Experts of a small language model.
Size: 10 layers, vocabulary 3089.
Experts: 64 experts in each of 5 layers, 2 picks a token, a sigmoid router, a shared expert of 128 neurons.
Below are experts of layer 3 (counted from 0) of a mixture-of-experts language model. Rows are named router (the router's row for the expert) and show model dimensions 80-159. Each number is 128 + 32 x the weight over its row's rms, rounded and kept within 0 to 255. Numbers have three digits each.
After each expert's rows: a language model's description of what the expert responds to; "comes after" lists some tokens at least twice as common just before its tokens as in all text. This comes from a sample of Wikipedia text that the model never trained on. Tokens count by the router's weight.

# expert 0
router:075145136102152140132118115126120022162053117054121137139121115144145049083097155144167101076078147151125127074151098119155103118149149103122133189130136145090190155157125178149156131126129077141109072152150145139144161151151108058110125158
It responds to: First syllables of capitalized proper names and places, like Al, Col, Le, Mar, Pal(m); also the ″ seconds mark in coordinates.
comes after: " |", "-", "|", ":", ",", " of"

# expert 29
router:060133157139142078124112095123114041114090120072138136143125125138125139100155168138126115113101170165158145109167153096161105080131131098105127161128110149134145124132111186142128134120107090133111074183150188139139140180151118091098107145
It responds to: Line break tokens ending table rows, list items, sentences and section headings in structured text.
comes after: " |", ".", ")", " |  |", "==", " ="

# expert 3
router:127127122107141131155079111127120115108071058075146129129110112180091125115164169165142112110067106137123121128127156126153101126158120135121203125117165137115155136096163158136133125148109100122128102129114217142122144119133117102117136154
It responds to: Common nouns right after the, his or 's, often sports or media words, such as first, team, season, place, home, career, album.
comes after: ".", " the", " his", " was", "'s", " The"

# expert 58
router:097184154113111111139132144137102083142070082104160121140117103108140070167187105122127120106110127116119129125113131092157145112174118154132178159126171128104133101129163172132105149112127063108125094148194168130165147159168115080064079181
It responds to: Thousands-separator and list commas, plus auxiliaries and clause connectors in narrative prose: had, has, while, when, after, before.
comes after: "6", ",", "3", "1", "4", "2"

# expert 62
router:066138156121148122118108123099088068118067113129129163116146165087145084107141175141162103148118139192148148086128163053172101101190111158128166111108163139115153123152147194129158154134103095132115108161164169132145145184138083091082112167
It responds to: En dashes and hyphens in ranges and lists, line breaks, and short function words such as an, not, do, and de in names.
comes after: "\n", " |", ")", " is", " did", " was"

# expert 21
router:104158127090105139169126163144083145150104095086119111180092129113113106142155126097149146115128111116143160112115120101136094085151132125112184170118117138072134179142138154080100139179095052117122070132135149150185157187187109070109065119
It responds to: Subject pronouns and relative words opening clauses, such as he, it, she, they, that, who, which, also, often just before was or has.
comes after: ".", ",", " that", " where", " when", "See"

# expert 24
router:071182126124168155205133114150084073159097101097164138156106120131143081123183178116180113111109181119132109168154155102164096096153172129098203151073152169103129151125160186161146156107143115128144113144100161161108165172137127071052133145
It responds to: The leading 1 of four-digit years after "In", dashes or table pipes (1975, 1899); also odd pieces like ad, j.
comes after: " ", ", ", " | ", " in ", " (", "| "

# expert 44
router:022165146133125130079122125157125057159082091115111166134139145118119091112129163104194114100103134172154168102141128107162107141130134162137169207084122128102162160168182162124135158162073120129153153138131147146145143183153071108141132086
It responds to: Line-initial hyphen bullets in infobox-style lists (- Operator:, - Label:), "as" in cast lists, and hyphens in compounds like 5-HT.
comes after: "\n", " non", " co", "ti", " two", " an"

# expert 48
router:112152151113109139146149074152101106160110093118127128096103131133077118168159148115136151068089161100084116082089094137137108110132132115094154136173113133063162102125153174158140172132133105149136112129151156160185147145156090087133141182
It responds to: Middle or ending syllables after a first letter, like ood in wooden, ick in Wicket-keeper, ard in Hard, ough, ook.
comes after: " W", " H", " w", " st", " St", " h"

# expert 13
router:078169093156128112107113161130103077155088075087153128176081117166140113133189154107154122142117131163164166146148135119162096115140183136127179150092107133112210144159156232113160125129120115106130112110156180169171148176184146138120113100
It responds to: Single letters or digits ending a word or number, often before a pipe or punctuation in tables: Costa, ago, carbon, 0.90.
comes after: " | ", "–", "; ", "im", " gu", "ab"

# expert 56
router:056180104135137143162097161163114090122098103096163118153131131117144090157133160108167112104091160106148150132175162092153125065129136080109151123142124150120218102136136177134160131149154107104114110135103143116124174202111074114107121135
It responds to: Single letter pieces starting or inside proper names and initials, often capital R, P, D, J, T, G, as in Croy'd'on, 'J'. S. Bach.
comes after: ",", " of", ":", "|", "-", " and"

# expert 1
router:078136132109104150131118120159141072161088083084145150139153135089111093145123105122140111112055136125158138100152118101164113095154124113102175132121119165128198094175140212142125112125133126110134102129157147136132110134149130140072094104
It responds to: Single capital letters starting a multi-piece name or word, mostly B, M, H, F, as in Horry, Napoleon, Maxi, Kingfisher.
comes after: ",", "-", " of", "|", ":", " and"

# expert 53
router:054155143125146130082121132145060083194105089083164118127120157127104068144145185092164175068088107133182127143125122131129092085114135098083167134132094096102211146118161175134145157147110109119137118153136162122131170146140086085124084167
It responds to: Day numbers, counts and table values from 1 to about 70, plus number words two, three, four.
comes after: " | ", " ", "| ", "; ", "–", ": "

# expert 59
router:083170125113107111159119122185094108172109119037169149140119153125131061148173132123193126098132110127185111130129110127119103127195112115115127157118101090156187124120154202102124138151113057132124141158148185127132161139142099075098115127
It responds to: Digit chunks inside multi-digit figures like areas, coordinates, patents, weights and currency: 10,980, 1,600, 3200 lbs.
comes after: ".", " | ", " ", ",", "′", "N "

# expert 54
router:058192132084144159163146137108123122123075067102156140149112125110132083114174169105171131118075148103123104098127150095115140103141138124102122157154116159097175074137128226133134155140157088128167091138146162131148165136141051079141092120
It responds to: Commas, colons, table pipes and opening quotation marks that separate fields, lists and labels, as in "Mastered By:".
comes after: "\n", " such", "\n\n", " known", ").", " name"

# expert 47
router:073193161109147138135117141161105079123099115064152169122148101113139047118185160112128143138087081140152098125097111138164071079160131171096134178132112106133168170153161209125149123104087086147063098164148152128159128153176089098090079129
It responds to: Final vowel pieces such as i, a, u, ai, ari ending foreign names or abbreviations (Saudi, i.e.), plus single digits in tables.
comes after: " | ", " ", "–", "| ", "ak", "h"

# expert 46
router:054118110138101161131094134137130068186084125134142118125140159108104115141173179174125147072129174152130124127180092131142093115115149121114179188118107154154168124119126213170179116137103119110147116152129205125148128161147119127101091165
It responds to: Pipes, spaces and list dashes in wiki tables and timelines, right before numbers, plus the d of NFL draft.
comes after: "\n", "0", " |  | ", " /", " | —", "aged"

# expert 23
router:113172136116112125153089115188112144184075093141175133112126088151112114161162133107160099126108114149156153151134048086135093092110181131102152200120108124101211078149107192118137133177148062125129093162148223079105112153157104104100083078
It responds to: Middle or ending word pieces such as t, or, st, end, ect: Reverend, Nintendo, Attendance, honor, sorties.
comes after: "1", " t", "he", " h", " O", " cap"

# expert 38
router:044193146116111111132102156221084072120073108096148166154120136137135144176175182135134166079115146112147113092153091146190113085146149114098160092166136124119174144178118169082158156152098100109106117142114167124131176169192120109077063105
It responds to: The leading "2" of 21st-century years after a comma, space or table bar, as in 2'012'; also word-initial consonant clusters like pl, Br, stat.
comes after: ", ", " ", "| ", " in ", "- ", " ("

# expert 8
router:064149151138113141145127087139134061118093131114193102131114121142150093105159132111195121122051154151191109113104099072143107061163101141148201121116139114121179106078100236160148091144090056119133129131117157118116136143136113052113108140
It responds to: Wiki section-heading markers like == and ===, and single capital letters inside acronyms or initials, such as UE'F'A, ('T'OCC), R'P'G.
comes after: "\n\n", " (", "-", " \"", "==", "==="

# expert 14
router:099152130100097142106134092148089088157135104096125140104122105161135072123164180100128143063124158156131125130164056084160097110186079108088125131138066106073159158185152164126126088153149121120087101138162197166123183159185088089115107116
It responds to: Determiners and small number words starting noun phrases, often sentence-initial: The, their, its, this, one, two, same.
comes after: ".", "\n\n", " of", " in", " for", " that"

# expert 31
router:013135158129164161116074176136134104128101104088151098163106146153092074097120163132159123104106143171134152102194087153193069116148153133112139131126143086133208147123124176121133154177072063141121113132133155142118126107161123105077088129
It responds to: Capital S, N, R, C inside acronyms (TPS, UNEP, MCAS, ACS) and starting words or names like See, Seventeen, Sun.
comes after: "\n\n", "-", " (", "S", "A", "O"

# expert 25
router:070161157121143127081106108157121120166065135118158137119122173124111125134202146117130101089100181156137091103150080092165079114136180118117145140123124141143154111120107225122146154161154126099122161133136225163115155164155129159061109170
It responds to: Table-cell pipes between numbers in sports and election tables, plus opening parentheses, brackets and heading equals signs.
comes after: "\n", "0", "1", "3", "4", "5"

# expert 17
router:085186151102077132112104156109146086159107056115180143124157163084112121127174135120118149068110133121151142126098136107112107066129164070120180114085086133099161106186132167165138179119122081129104131120163172115184159135175127104097153095
It responds to: Word-initial pieces after a space, like W, K, St, acc, rec, ag, plus his/her: Wesleyan, recognition, ago.
comes after: " of", ",", " and", " |", "-", " to"

# expert 2
router:056123152145156082154107124121164121170064077137158133126095094132133092097164142123168140106103114149155155137120140145129078102139089093079207175113152165109152144139124186125144143142058080149165131155136214146162148148166102049121107110
It responds to: Final digit pieces of four-digit years after a split prefix in dates and date ranges, such as 2'020', 19'14', 18'48'.
comes after: "2", "1", "9", "95", "8", "93"